python train.py --num_hidden_layers=12 --hidden_size=256 --n_experts=48 --experts_per_token=3 --d_expert=64 --d_shared_expert=0 --hidden_act="swiglu" --moe_layers=[4, 5, 6, 7, 8, 9, 10, 11] --router_score="sigmoid" --normalize_top_k=true --routed_scale=1.0 --balance_loss=0.000522 --balance_bias=true --init_std_router=0.00877 --lr_router=0.000702 --num_attention_heads=8 --num_key_value_heads=2 --head_dim=32 --vocab_size=23556 --norm="rmsnorm" --norm_place="pre" --norm_eps=1e-05 --positions="rope" --rope_theta=7390.0 --rope_fraction=1.0 --qk_norm=false --attn_scale=0.177 --tie_word_embeddings=false --parallel_block=false --init="trunc" --init_std_qkv=0.0368 --init_std_o=0.0 --init_std_up=0.0368 --init_std_down=0.0 --optimizer="adamw" --learning_rate=0.00111 --lr_mult_o=1.45 --beta1=0.9 --beta2=0.99 --lr_head=0.00663 --max_grad_norm=0.5 --warmup_steps=298 --schedule="wsd" --decay_fraction=0.766 --decay_shape="sqrt" --final_lr_fraction=0.0 --batch_tokens=32768 --max_seq_len=512 --doc_mask=false --train_tokens=261500000 --max_steps=7981 --dataset="wikipedia_en"
Below are experts of layer 5 (counted from 0) of a mixture-of-experts language model. Rows are named router (the router's row for the expert), gate (a neuron's input weights, with its number), up (a neuron's input weights, with its number) and show model dimensions 0-255. Each number is 128 + 32 x the weight over its row's rms, rounded and kept within 0 to 255. Numbers have three digits each.
After each expert's rows: "comes after" lists some tokens at least twice as common just before its tokens as in all text. This comes from a sample of Wikipedia text that the model never trained on. Tokens count by the router's weight.

# expert 15
router:134096132114096187117113139154077091165138078132098155094090133171109151136128140094135151119112131088145135153166115155160180142122177103121100151126126098096082116153064174097081133098106109255106124120155118107099126119163165146114087140117132149106149126098127116107131130111151108105135155164084114155156142112119187104104150176127114118107069184104110126094098091156146193124084110128185094069106115160070146090096117142155150095129079149063146082121130093147176144124160132169157156058119155075137057093096082124109121091131142159120107107080106140005142152079154107155148124114191145127102114139144148156190091124144145106174123105149165153152108099130098104166133148082170111117121156158117146111109085122092119151116167152137106158133088079121097049135186141
gate0:140085145060095122162117116140126068086180063158100148141122155114169145086143108112139138085143115134107121144166126136117142109104115145145150105153122063156139103167168126118126120092125118192100147098082107111124037177083153140142130170138126102111164140095130166141125169137139110129163130103183144056115118108142164199154132147136129161101143120121086175127072143138096209130076099168210037118080058064109144103147164145152175141120109108089114086112121140115115104116101111136144145132192108110131122090130114144135116082125156113138114199114113107015122131106093133135142110122131141133106102128113143128136143149141171152148122125168110028153132117096092140143161091096096132142119162213093120106084162126085128043140147062143126138110112125175159059147192180
up0:141147142097137115197143116149097130130141083141138138145059186097103133099112101088144118120073089127148137149112125081121108166106153210169079041145121137111103109148135106140124133083100095201102086106066084157147139129151194143144131136132140115127140080073088112114141167129128137102109081113150105123104126155160169106162094108105109116118113141135166167082066089102123145128119146141128117069087099034144121182116135110107076097126069101063121076137116142078117151155147161064115149143130179103164094177113117125148105120144107143128095115082130108073145145101163107213145138117103048128127088132102134134116129156146116148132152150174129028098120109061168141131178141038115163145179091117137160128116122125183056122106176132139136170119083149198157105108145137
comes after: " | ", "\n", "; ", " (", ") | ", ", "

# expert 9
router:111100127092138188108092167139094080038078132162103131105129132148113099120156120180141143089094106130125149127153094157154124120120219126128083119165080124140127128116072158129115132114090154202095094106139132133135123134129161163124102092129116190128127134116129102120096096086143066093085121132066112160103126130140177190100173183092116095111092167049089140102102088133139160121099127143159094088138105148053185105105082134149158150170135132094081135170181097138101132146143115131122199138139153105078103125096105125101100114155139127124150169136113121021145098130149153154115105116136168123079156097130114099188127143144112111098112144144147143118157075138115173142105084082174095144050135167090170112087049119094140090163068108177098183141150116100206125110181179
gate0:116150135117141142153158166139165038064135060107078100135069139213147081120057130171140122141124108131133155134100096143184108078140149177087142143145158121121168154119123092165110165128126082138078077157163112151156121112147156129132107077118068126160116089135136129130146119062120099127102091128112098168079174108166105155165140109167116104169112131076117163134110107103170048082111179148108128158093110171124174067130121146140111143200138129116112074164142123130130105102131158145078152122130153127165140136073094172094091105165154127103130180129126137116157146129176142138145099129142133056083141090143142049115104183115063107101086203154092130105158174135090207118132140095118131185193133145106147094133138060097167152087102111174137192115118099115164145109099145
up0:109173155175118120116123177115131082106129102129142110185135124159144148084083103182128127150160103156099144110102080131140106113146164125161162149163098140134127124086140105127154115101165051173170132129171100013158123130129169110116136110146090140121098119080151075199086129175162111163061108063110110162114169117151047133122147109106148120113152099125090063122171103114149098118133029128144107174107091130111181161124080145126143169132094051135073100124083179117139110146163137147081140151152112111190102095148125134040133067128090113109103112147133115145111148104143115115128116066082127116069087110155104120167131153093131080140116118120123099147147088171125184185183177074171124103104120154097128098051104089129139163148132095139164192129144111108171125145111175
comes after: "3", "0", "2", "1", "4", " d"

# expert 3
router:135160163099129150088134102118069041109103096125106157136116105136158181098158155098178143092138081146098123147171092131120164158112165136141139151108159067145149141130127143137094144044061120196143098122160122093101114125162142142097105134109083123132165140155120111122131110039136105076121188118101143098134135118118168173096182173126155130070082224047085192085120130127091187134092165133178094122098142123072151057086122104128136152115120110120145102101138090141151108147137151096078171142154121107075099097088116164124125163125166195170118119080093118000154136101139122143109115097156178133121140112140163141182084153142145088145108148135123114128121127151162181139107115103174071133103115127119157132099073093087123128134115142172122152143151107135178060122149169
gate0:069128132140120157114122092158125193149094127085108160130086117209107102142130196144199109089085166160156108142099182079182160097118083126111196166161140152161113123147157172145125069102153127093145127095125150101086152138122085135169123138150109127120150177101130077132105078102090087140157178181112154074130150180127172138121144195123118158140130100144088145108126190148152114176099123106149172171140173124148128088115084123131154139131127122154075163084194052174142144141120126110114159168112186136113198084143161216145154113183100097168134112157131167127153114112143133123098149160147196102154096141071145088062145096101158134178119107126080107106136125096127174126154114078142073056128120087159165101179118155125131111108088110152136166127087131174081170113133153
up0:139163114137098163189101100135078087082110171125093095035149104101130109139073122102111180123087056154133130098115141108169121132126148146090098131140156156062152143200197093202121146152116198180113163129130168092159128113116069105087088074138061197102135169116207144095111119151164148132102133146099099119094134150154158136169149109128138089128105118171136091079183084091103092127160145154141211146134142110135143204166130143146133164144141159119074128143089117095106121114146106143151132140128135154097084157181060086071115102100142143144184144117118174147182156127117105063146174187117120158139097150125122104152182088139138096138180150074139179123093158114167123141158081109123114136127140074095073158121129152120143102134159126147130125156116108074148139105161179
comes after: "\n", "\n\n", ".", " \"", " (", ")."

# expert 1
router:146114112130138112121107101165127080145130089135070133082145081152110122182143093139107196139104116118058111111176087125176173129173191113091113186134171109117111085119094154136018107117128133229128112117117104118082150157141152179136099149117079152181132117120129123120138138066158075114133173149119143140173148100134119168130156121065089159096074167101066143122109138109132180102131141159175100079062154159048175065095128130153155135142147164105094103156147087158147135121111097154126160108154087065113058119079067140141110135132134176112116187110076131065176130149139134147110102126206195142116140126086144097128121121127108105117115158168108131137135088149111119119093184128152103147123142175087101088122074136090152116109134143177116161148107087110165056121136155
gate0:144115125083120135175165145101169135127159045166142117124119148058131118114045134189129143151120173141079123096135159149069118133133175093108125176198144181189128132117050131161128159103127112139104137137077165132103149105143157136151138130095138122155149186185145074139113143125118110094148191137131118128118076106145166151081134104125087146189151160153128151128073160202138084138125135138115134124169125093105091115150182149126084120076126031086077167169129140130095159122190122128151122141128149107156170156148198113086098090123149125195134106122121133113163155117084143143111109136116173110153167132116127133123107103149153075171127105141156140097172170123036132090139140111064093122129099034133179118093133178131175132080175160132155146143108128209125131172131181
up0:170156149132112144158179114151116117187140147137098066129133113167083124077189135144164081084077076124100111166049131085189112138097163129115104100157097140159134129186156129050048096088160164119117099134107156087124115084104099138099114111104102198150167046146121164069121081077164172162106123085123119146137098142088151043115134146078179139077094113167094131151131074075115090164162153166152122155111176125197163142087135169178166100110127149125134098149099148140081093131165114105122112146139094147134169128125115136099091091122163128123108109113122188122098093133074084120156156124110077078137106139133153145138113099123127119075126178145121183115050171180170134124164106133092102102171139168117072119152147106117131139140124207149117143139124163092140150162147119
comes after: " |", "| ", "\n", ")", " |  |", "- "

# expert 32
router:142123152113114098165143139115088078155112128114102113044161083146158128153112094143098154118106124060084136105148095156158147149144211134136096130154146108128112094065146152109091097097128118217149109134155145095094090173202155164122114133111069202172177149116168118161117103056172113082160134150128176187154165143124143111111185148106106103104139164056108136087075091112176173110123090147153155130121152140069112106087109113171094142114115142144096135131109142170158104112117095181092180068128095141079105142076079185112108141148145174176073163126142103074134152156121135130127163158148142080103151122108087092104091087104090117130111192080150151112153111129166081126111175092145111162137171158109134154114084154083148137101124141159094178148082086128195112099135183
gate1:178132176153122122149180178102104125126055131192161120114129187156236153077194182160123100089115094122156129145086124140148129146131131188120118090135146129141123105089113079097145133098073151113154130135133104107051170095156176144142095131122078132164115140078166118171126145125131133100129121149158138129157109127113149055104150122125118082098145140122136141174107082207145080130120210089092138110127105147195095149093115097148128084122170104130157156078129132129089100091130103117101120212126136177119150103135085185083148157092133110135110203110160136136132088128144117174125151088086150109151157182107125105114112093088049100110142148166157165147164130125065135054168137127179115117193119145124152160109156101192118182088122082126108147119106175176160118134094105
up1:165140155121071126180177142124161120117127063168180127150117078164152159106181146075118132085121173072146172137116131086132093169160102143103160113091131126170158047124123115130125130128129197147122102138159095070064141137156143133164091100139051151176136191083155134202167152118152103095117192164149122120125127128090113049136217149111117081176171156140143155126133076124147124118085124110143131071127129145157093172090130111130113071112179183100180153105156131109131108110138100160144118178102183180118164076101116161099139133138108101156149152132144087114144091154107113167124131131109185077141162155049138126099102079157110144080106089137133103140135145052066122076166138168152152097224136138126143115114119170149118166154095165134163130144101122130169131148125125
comes after: " |", ")", ".", " in ", " |  |", ", "

# expert 2
router:142132124143140158179131105155121129108148143123106124116105131188135115090117124159175143110095120065098144145152124159156150114128156128152126157140109106153070089117129113128119141121106121223128122161155130093109156179170151179121102132106122129148167087122103112133150109099129091112126178166080110182161118134072106193125138169183090116158103194057097161143095062148163195159126114124173171061124110167029119099121085102167120160230089105128122161148185152143145129095197134146140155124097125106123116140088117158128077146143156166144124103029151095048136089075139125186139145089122155163121130094140112128154112131158139145140054123119137108144164091166124139160131171107154112181114119156086158106056092149064161145172090101134114160149069101096164123109165148
gate0:103105122106154136154130156080083156133147148142180175127120142152145086089158164151110101155097119079126079130225164120072078130092189152126147127136144123096179142174140157124159141131171089156162130202110067099109100151147147101074098156091090189188114145151161024141097135071121083085201121139121136152180097104134122138101152191128117109107165075107136067120115136168106139129141133113125106131125128174081152102105078115138124146134132110127150118154164089141161123121091130136132151150106163054098139162092136176098147116131124073144106086151101179055151126157179169162187146123110147066139138139166113144114162179158155066134076153064153139172143121146127097063150126171153125194117084104093154122133130075091094177152126100141129174119157129081170153123113128
up0:153163118151195166152172134069155129103114181117115139150140111157145123110169166108105086143131089082188114133159139137143168046137185156174083122111100125137141166126145136129109105100156081082110124161135101107120133130151151143135168108128121098110096154117123095140112127096161131145162072069150195073144149060154161128055110193171165051120169163112137137118116081083121129112098151125130120136154130148103110119105108094158105101164033082145128213062160112118129090125166119096108126106111126047128133135131184158107140144073130078128150131203151172105128084161152128133077032091129101151163097203164122114123085173147146147079182119132077060129121119127129173128135120175129135068114120131119167143172104124150120137083126119102107130142183143134134159160188137
comes after: ", ", " in ", " ", " | ", "–", "| "

# expert 20
router:087132139137113143142145098149089063120085085107078086136137113142165090153167140155125150072162103115047121134203105125159165158124199149132199198126119069163106082104118106146136135124083163199144093128148095090108091143140135146152145157114083128144154074111133146116146100078148077086142126143127122125157108124074126143112172116098148164097127189076116123140113103131088182129152116169115149134116117105010164068091104095135115152131149163080149150111119142101128134151110140157102204140144074122089138150054114145146167111118175151135116118154099163046170137129106132149106103112223196128106180124137164131208137112125139153135090139136114154164091155133130120192103095143172098136152133164111165145103099141097113145175092158128138120165141088058176099123111158
gate0:052177079113150098143056162103187129073072124162098140153175169137096110113151090087089116135118111127092139128124172182159086129133145153173140174171100147083113176088121155136140146125171129130106138094104079148134141108127073113153113114129106130098154089150105099119170113160037093144055121108142104112124112132157110120099130107128131142128116167125169124126133087107166169106144121124192071164094135154133203123143124116130060142145162122142081078114155130125156190176113100106181122117042121109145089137152114117109110135127094090129044115122054089139087159117156134146099143103166109181098155124062093098126202180089122097119168130122122092116217102124159181108145172153133180053146169145112157115134144095081151121214083150113120108150140125133109112121095142
up0:135132145174152153145115151076112109119151123097144144141157191084106119107192153130137107143088097107140072139098158210139177181126170135153152130156075098118102111147143140114138148149101111126130128085148084097102106140120085166151085089149135066154148137113152090144133102150111145135144109093092130113115122129096175156101094146055099107133154149132170128113119121167117089157123163069174120130082165107112193108142148047116103093146149161090125196139102136147144071142093199136076077137048144100140133182153112089169097165179097151134119166114078104158050098111142202162131107179122044124112127106085147099116182171133137130090098112169109119146113161098121149114134101115104074098151107154161183160187142105141078156133170052068110093188115147110068122108165125
comes after: "\n", "\n\n", "3", "4", "8", "9"

# expert 19
router:183095133158106186144129146136129165120090194123112135136109093153167129133117165118191167143102160089139154123122132145172158145121180111175151088115089115076123140119100130065056126043127101196140070115143126143119127169173138166117088147116126162154150122139105128152161064061117088078119209121111115110108177128089106152121179159123127135120126204067097148136085095171181166152140107102166174092089110136110138107104138088167096148188162087100072124161150112169137146166147132157095157130092120128121156160070072112091118119130080221128130073065154130055111145093154121170156141112129108131122150143162119135136159155137099153122133127169134170139100123140155179150087197075151100124080155143154121125116079168090151156132139144180107197150140111155120130106151196
gate0:108108181069144090105146124210138116096088074142115100124158129140155117114131103134095085153126082111112179106168108121131142151130170138091144157168173154215131142166052131175122144084165116161071156112161141179082088143110112085114115135070105121151152161139110116152129107138110155122117150101151100147090151136147145102152130185125156148111104158124051152142088107107134133121096176157170083130090169148139189134148072063128097139159126184107107133108110066171125117153096115115212086114152127111106173089157141195073170185119152114156178155183076078126167128128124136130086138099121190129117157116103175184145084089147165072121144155110167106108193092108101169156167113170107126159154137098144139077152082078109107153207156150148100130132153132133163129079182119
up0:117183070098124150187174104096161112122091136132126099088092166095155106164114153154145154152098155166155144103107172126148146076100095122134100099157152130107116148113133126152155124139164147123170060156169082136140137154152098114127124074162122101107071080109159182087131070133095052105102101114079108076152118074133070095123113083068135152150172088156199144130108104086114105143172067166106111121135132180143113178121148127188106094126105187123100116185142070136159210187101143098130112128094151172100113186172097111109126117111128200111154091184103123124191141102069134180131193147167108121128165188102130106124145124155105114073112086153127153103133156116162133115117123105103119098117151096102134100129102125115168113143083107120075072145108127098085234122109169
comes after: "1", "2", " | ", ".", "–", " "

# expert 13
router:113085140142087158105167107175113090022091171120102111133147148105139126140107096127145137100136126108097133163177127187132188117159193116124119099139139111172049133130091153142141118130141132178123094117119173126121073196099168163130141141151097187133115097092152132092138116088145115106161107126094107155123142101134119180102117143119151089090098142070119134118139083113092187130148088122140127105149160164081138023133122110177134117163084182098143133155121133141126144166151140187114192161145149106104067143069100093154089102156197166142119137113157129025108099141138185139097091108192183082121190116075138090168131140098120176117110146119115149105110104112152162165104103091124070133124102126142141129064057146083147119143068123192102153156120146112153126091179171
gate1:107171115089095165107067154142140137119112123075142092161129140177132229109084100124121126143068107169153146166093129152140183127147121140133142109091155082081219149131209086128134101108192111161102125072158031158163134138127088187130116120132098122157121117188158167083148141147103117133098138112141080105206070120115106088182133092089113133154174139120153098155072157113100106144183094156137076157117044153087142096144125106133119109129198142181100117097105122099131107122121127130207163108110169147064127139108120118109207137107141150122164125169103144106173133127139088072127165179137116158143067138133168143137149100135075133099089112119154137170161169147126139076075153148168120143161145154091128109149113147162136093090138121207160122128128100115097135153152141
up1:183146072125153113161107150137166149112074109116115101149186073120157129172140160149152137132122111144090118110157201124152102092143148094148120135135154081128093101168154163135150131125164055145070179091084117147189119115116139104143207064119148081077140170143077165165088142163104139154163131130112094126105076090104084124102127155122081185056069146114143123120165144100129108110154155108189125133117131072146155106120098190092147116149123140098128111171177164152062149131140146145143150102073086141080100043128184146148085092155065105104164079082134135139086130126080111151104069116121129147125094103077085081152130171117104166134124148149102082161168115132089117126139117170093123106169216108124129153188142142128077183110085152118196120104116098113144185121136111
comes after: "0", "3", "1", "6", "4", "5"

# expert 22
router:142103102130120138148114115156072103070127075148087117135154119122111135121131120137164112095137143116095074090153093170140177111137170104163136186141097083145097137123076162120095099116089105206060157135131149115124149119089086149139076133028116140165133169159160090110139124126170048084122148145100068154126164116129151144129163114138098144121093188096113115164141119153135170149118161131154102125119107134037109068138149089178133121153157146075083054172158117131171172093149122183120196127082095113139135143136088111121162110181171139165121102136113089089192188136075147185140127120227177186144117134096147104125106134126106119163117166118137152148095140110100131204121153086148122176082161156122139101099116163100128124178108115120127172163117054079133092136170152
gate1:127159118110165123147135083194077079123131085090162177135132149134063130096136163120112154157148110132088106083131164099114150164110151116077176089134125157107130157174063111118148111099094180150050164136104148146082152102154115172146094152102115059100142080102147057086084158131115100165185049141125146160151100079141133146103100144117085098131116107148140161163079139116108134132075115149103133116138151186174128100128168111124117079142100129164143106084193127180154136095115152085112105136094126171124130193106096166163145131202178163118052153132111148153145125066129233116182089161154132148144160110125142127142127188097145121169165151151106133077104089171119161091188200113136171133093104114082075126114147172139122123169144089145098084125139132120093121150085153
up1:090085151097094134143137145114121070099048132060134206087126145142096110095051129105115070167152095147125135085128164161147105109107111154108129149179193123142112104134142106148121173155149167118164113096173147112119165139148131139119166147151098116096150136127096123141124168134144143144149117171192179160196150139094142048142142107157240092102147130116144113162114128076105144119160102131137189151104166152132118144135165110102128174115097093178109158145196115083084156074101081118073144151171140140062159115109098120185132149071115116145183158206138083106133113159128104100122110163157158109114174158133205137144122067128139190157133103089094080102162165098126102110148114142113148127117122044153221145118118117137117116102135129128094129136070168154103148131088119
comes after: "\n", "\n\n", ".", " |", " =", "=="

# expert 21
router:119138138118088141130148144149089107158135132142125106162094127142108110125115106090204135065112121135139133147176105189119142150090155170136137099150106113113063169161085122088080112108113131230087138135199142136090130099145174178158078151115081162145158160159124113115156096069183132069141216125130067128125110147131141139092117161147097097097139158083093119083080057167104152122053150120124116112062123129147137128073105142173163100148123107102125121128141128157164157108152131100099184100121102136095085100103088191138103123106140175139060135100126138049135106051124142186136114106181170124108142084159157144205078156133122145115111117179131157147177104155138172165118156148125090114131135111081137108116045144087141133115129162222134154151166105129163098136159143
gate0:185169125130122154141115108129136144109108240093054132087123136074138119170111148127128131107097149159070062119136156125159153154107140106123117140129162147121120139133151149143037183138111109119169104095181160137170157159103126173146137117170147131119075142103139086119137121157142148158106054132128170102114093100068135086137146121127110125155113155120102101102157093135109144102116095121121110083170167123158089166167124134114091133147158180179128181164133067116140124132147148124130118159072150154141155135114142145074132091170130111128100112162090159167115179140122131136110163182103152164118141146066157116032175083149160167139093113109086099146153207123138158215120179145134081071124106086193140136146097138163139126148160093093100115230097124048106144155194171
up0:136135115115157121068074157125092108141163101124070182119140103105140114099130102101120169102156104071156153163135109116119146114136113126146137166080122086123132163138088077150131081091089143102172160131162098126121160141159106064099163211081106131102216148164110074172086189118063137117110143095175075130177165216099158177114134159145070114158088123123066168070120176149142165119084171136136092114118139163127167075152105076165103071126110128149123186159139098138121144108087139082105115102157160110077119125136092097101130151082134132118083148068147070151138092128121130147178127072093119189141099086135153161084135165164135167149135163134095111126125142159135159110127104066125143187154108096115142150109114122140161167127179124129110157118129191121095038127070091
comes after: "\n", "\n\n", "|", " of", "=", " in"

# expert 6
router:142169149110157156143104155110082081087114140127144132106165145132161132147142116117177100153121098155092128141152063117175158120121154137123140136111109119161128115132073166121067116028098132212130121131142181124150080163125092155119108118112138214124157161111178122127143077095151124064135135145123098159160099157113112130146158176099101105115088212052068179115126092077113221169111143120185100108109128138086176090108105131127140112189094197146065118115100083142171156143146123126056182073126109113109107130117071110155138097128128167170121089124117164070153145099129139136147125135158082143105168118131158116173129145101108152092121146125125155120149103100133129192078164078126117101081159184097103115135099118066152114125145149171122217170153096141158099094166179
gate0:110135096124140126146096091121123157081058178132086127107111095173104113146069214142135134152163139134116166120125155138137109115181148143111114153115121145158122151109059184172090143138140098149131093117232080089130101173087140159121075108125108095157089121146172109105111027116135119101153117150174096144077119079174176120103190054121086068126145130152182129107123114094149168079112134147132139129169151112113122157126224173203118149147161128143144105105088177118149088200151134139168169132084090121086073161111068136080134121164065160121090093156079103108166146121133113145108128100115137083160137107068074126135141113171145154186161106143190144126167163130113115146137175170122124154094123158102126100144109145128131137134162099141157134137173058132173144096142132
up0:088089141101124131116122141102141167102086082114123131122206162119146181157114061072149083112121177109137166141130188157151135120125180132187156104120102081151095153100160186144099108131105147121114092099173081138089101102161096104172139079103158147120112086059123152098126196120158125118112139124170199147157255197082135119117155148158134158138140096084137092094108110113099116068106095140086115127086156068138106108159163190166170130100163099156143115153163170172166093163106101150168137145099124108110118119106068120197132069130151139103098121097144082172139148158132120159149095186111094147171077118099114129124092162093142091144136127136183124160163134085070082119127099153145127125111112125073145115123112133098105114084151141125159112102079099066102067124170108
comes after: ",", ".", " and", " R", " D", ";"

# expert 16
router:110144169183175137127146125103119079135133151168115115102126148096135147151120138142165131101119111132101128124118141169175153154162169161147183109134056130170077093135121143159102130104128112209144100164148142159172112139148150162165108168075136169137146121159134097123132050108188110109104179117137080118100124165126142145133159171142173122123091149055090163097092129149165150152097141115126125090120139094082183090118138107153123151239139141127099105154140108184144171129170135144127170107126123058040101164107052114167111118197082198070088119119136150074173123093139129171160107156189166122111190095149130075179141108090134156135087158156152136130119138093139156176091141154141095125099147155135165113138060109127155125122105134149144182179046089109156055127134154
gate1:103093139136147094203163206124139122116118102137103172147157156151154112114097098106142131138152134126168113104142157136093153172106113180159118079187143123156095164098088140124086169067134165177117145064130122091130135172092128116124122096086113121179154118101133074189076109153050144136102128073157136106142119128078145092083157178145167056134111114062150204077066135090130121132098090156093113154122123116109062130090146116100081106161125112146089182086151144159131057091099165079113141144154138140139093160172111137154102106150067157124175190097119119141092091115185167119167130130105062070143157119118128150100140140157144123110105096096098108113151155126068106123094129159120162139089085101156084130124066104086138158165122143079091141177189110179175088102122168
up1:134099078152163133168116186104136151126146122104095117158161125104150071163178159182108094144084194145144101075151206123111101106150098110137082161117148045063110126118115218156099138122123141165140143090093162115174147189100149187138138118121168107123097156127173089074075157133172117159163124143125085081124146134105126189119096175129144155104111126168164058165129087109138121113136143136212134097153124122126169166139128136159148119114117095190097186127110176142067083119124118110110121157180095148098095197062077136131095167163163100127067133111150156157153120118144125162087162107105108208136119129097151143107135124118161107135135066113101157164124154133123129136185175117064161129150137165152168142119160118062122091061128133134207154118110118139144153085154124
comes after: " | ", ", ", " ", " (", "–", "| "

# expert 26
router:167107142118125207126115131147087144074119167112111140120087105147161131154138162140189187119128158112109140116129093161179167115092170118145149105106096118065074136110091121137067092061132115200137131130141146132140122144179171137110084124133098193119126094157100100112142121103101072101118131162141115109114187141151103156116194143117130116170115204019086157121101114136162168153097083103146179089068106118088130066128158081165112107165129114103070156176181098145150168159151089142087186125120101098134131169090130091100116108145138205146120058081140146084114133132100147183145163162150156146056167105145139109111144142137096143120140139141152179119062144119175121141079188101121087162090135115147115130129097161076131141121138125178096194150119123149103112075130191
gate0:115168136038104159159175121133110080140151083154193118141177122086100126114131085156117056085147083120083127122090132117167110149084126125096182162161089176142117115156166120120109103130145138145188131150111155097112152127149152096087152122132121177109115170143119147151179137134103101141088121120140121176135117157110119142193092116151156130117153122094148078144205102077130155095121161123128120131101122106152153103123134193162169112132065106129092145176181188198146138176084130075133136106098193105151155151150118143145147064140137080073104160066079036102154118152097092172178128098142103108145106097117082130129100136164098088081029166132131132167142157136074132140100081116098145155078129093122153101130084123184155151175133122129153194134184117066162147121109152
up0:103124127149149095070159104153107121159124163115066178103120134148135112063142093068110137134129121107175127132167086091049166100166099131117131126079128151090157091161145117107084108074092108117165142061125104062081117097114107093158149128136071152133179125147143119131099173137160177110136162089136121105115135125120174229171155094105135133113123101158106145103154133187097139134076133125156119087142147166138141158107146116109103169052140135138101152105124127134152090136138149084158088102188085132102122100136115173135176114142138127126078160103152170103060098118162115093067078055081134145132148091150153166159091196127195079186127148111140063112114132104095213117142095090188131074156097158133148201144150126137094180146140149179136151125177158142127117185154111
comes after: "2", "1", " | ", ".", "–", ","

# expert 36
router:111129118143130130182099111122080106119132167138055131094089115117150165137142121164101177132095125129108141104152078149168165136093201106120106173148117123191090111119103118121116141161151142209115063190142106154084087121171165139140055150119109172123165105107126141105133059078180085089100129146065080145127109109130140109130179153096123120113095164073076129120074141141102152141145110119119176134146101101072143105104078153174150117181114167095119145150093142131178175168168089151120175095086108075108122107090092097155103094141176174135128097074129141012168192128148147142143140146140146128130164075167105105143109114106057125168115146160132175111131166145132095189093139124110075174100143091122127116091046115077169130126111152174161147124161093119160120110161161
gate0:134113164148143139132132114149136125123116096205155166111134145118186176141140167186176111097101125125101110109115152107121125151153143136062148093125145102161199076124158122081134178129139122082121131171149133136113107158114126125109093185097113104181109139119139126122133134041090130104139148114085101158069095122151177114114104178125195113154108115074165202154105179121151109229158110149089086120085161136082095041110076107135124189139133195102167161170192079129102152108124125167100118117161108108120170149059178181087166123129129134131146148115145132112125150169083139134157175140099173140156074134166113088111097094146123140144137125097110118127094154114194099105102157054156106134158086219126073145106109075161187149131075105157111165118132080107113131117127132
up0:131092126124088103095107178148131138157116113122076083113113181140143103124120117151071093135131126113126089157134071133205093125096128120164150133089100113126117115130105149109107105115089089182111090155183169113054171069187154156122116157125148134142170150148093145146115132091128152138145129191168141114091150164142124158203132137117086182139111035178119084150104154127106121048127101144135093084152062177162094120135109158152147095113141101080149100040166108132127140143099132086139111164153155201196130113097155139173096123106144152109145134134149097112110092134119186133125122113222141123113175138047127167078173179114147098102133115135097088095122111175114162148137144146125164132118155098086138138152126156170179122065134176215089099174097128178160122186135142
comes after: " | ", ") | ", " (", "; ", ", ", ": "

# expert 11
router:118097153137120220144082111136119067075128114134162101109169115137133104145153145125131151097104136125122071109126092143135190153071161136170099182129142087095088120145122171114098193087099172218094120133155160108132108201186135170155143165117137141108134126108113102095146119106148109138172168172078083118117102122118124135089151164068094140139087188088078158094116114091149186127114113109147112107031135141087203085085078066150099106188126113120101106159175058152142137110094159140093157081121129103135121112107080141137155074146120166156113144083130080094124104074149192149129130129145189136133156118158130109131129104118120111114127120075142133190172091133147109183144122140116073120100116155114155128069021124113182142112125144134088162160152093094106103110148127
gate1:127118157107222123103169112159134119138056119125060140133129147136164089132155136171229108134125122099083110147147145082166144053130136165146098117110158052144123167088128178096140094076135135145112113121118150150163109198169112170147174123094108170102151097106128158145073167090148125139100171155119116137114132070182126024106150122161110127131163108108153108126128123132066126112148134145120153170109120155127129098116136054122121117135106137129160081159110127112113125190122074121101114092096104127111148122075074187184091074066127150149134104180107132124156124144138104122057102141167141073143153136158089174119146143126174067128100186117205166144163162110109111148152161205109164124178139094152144159172080156134163159152174090077130105131147143112156128179100115
up1:152176141176066100137151128129200124154177190094112113121099124093107125184139107123055113134101134122170134130080126156153109165153083113126149097146101195152086064131107133129122083185130124145132117056138104105100104080128162125110116185165138097181136163142120131115139060106161142121124147139225116148099107105170116140151103125064122100158086123161135081144114106126085160120119081092144094089174157125124084150155149183157219177200188116133166120088154127118128175098136131131164137141136134081105168155164150057113121191160070064097142080126175137108141138082088129093175094181145129165125153121121110156160186088106132158096133140168108202056158131113136102091108164094132154116075129174128158146150145122113104076110124143105128130126140118127117122077181130
comes after: " the", " The", " of the", " in the", ", the", "The"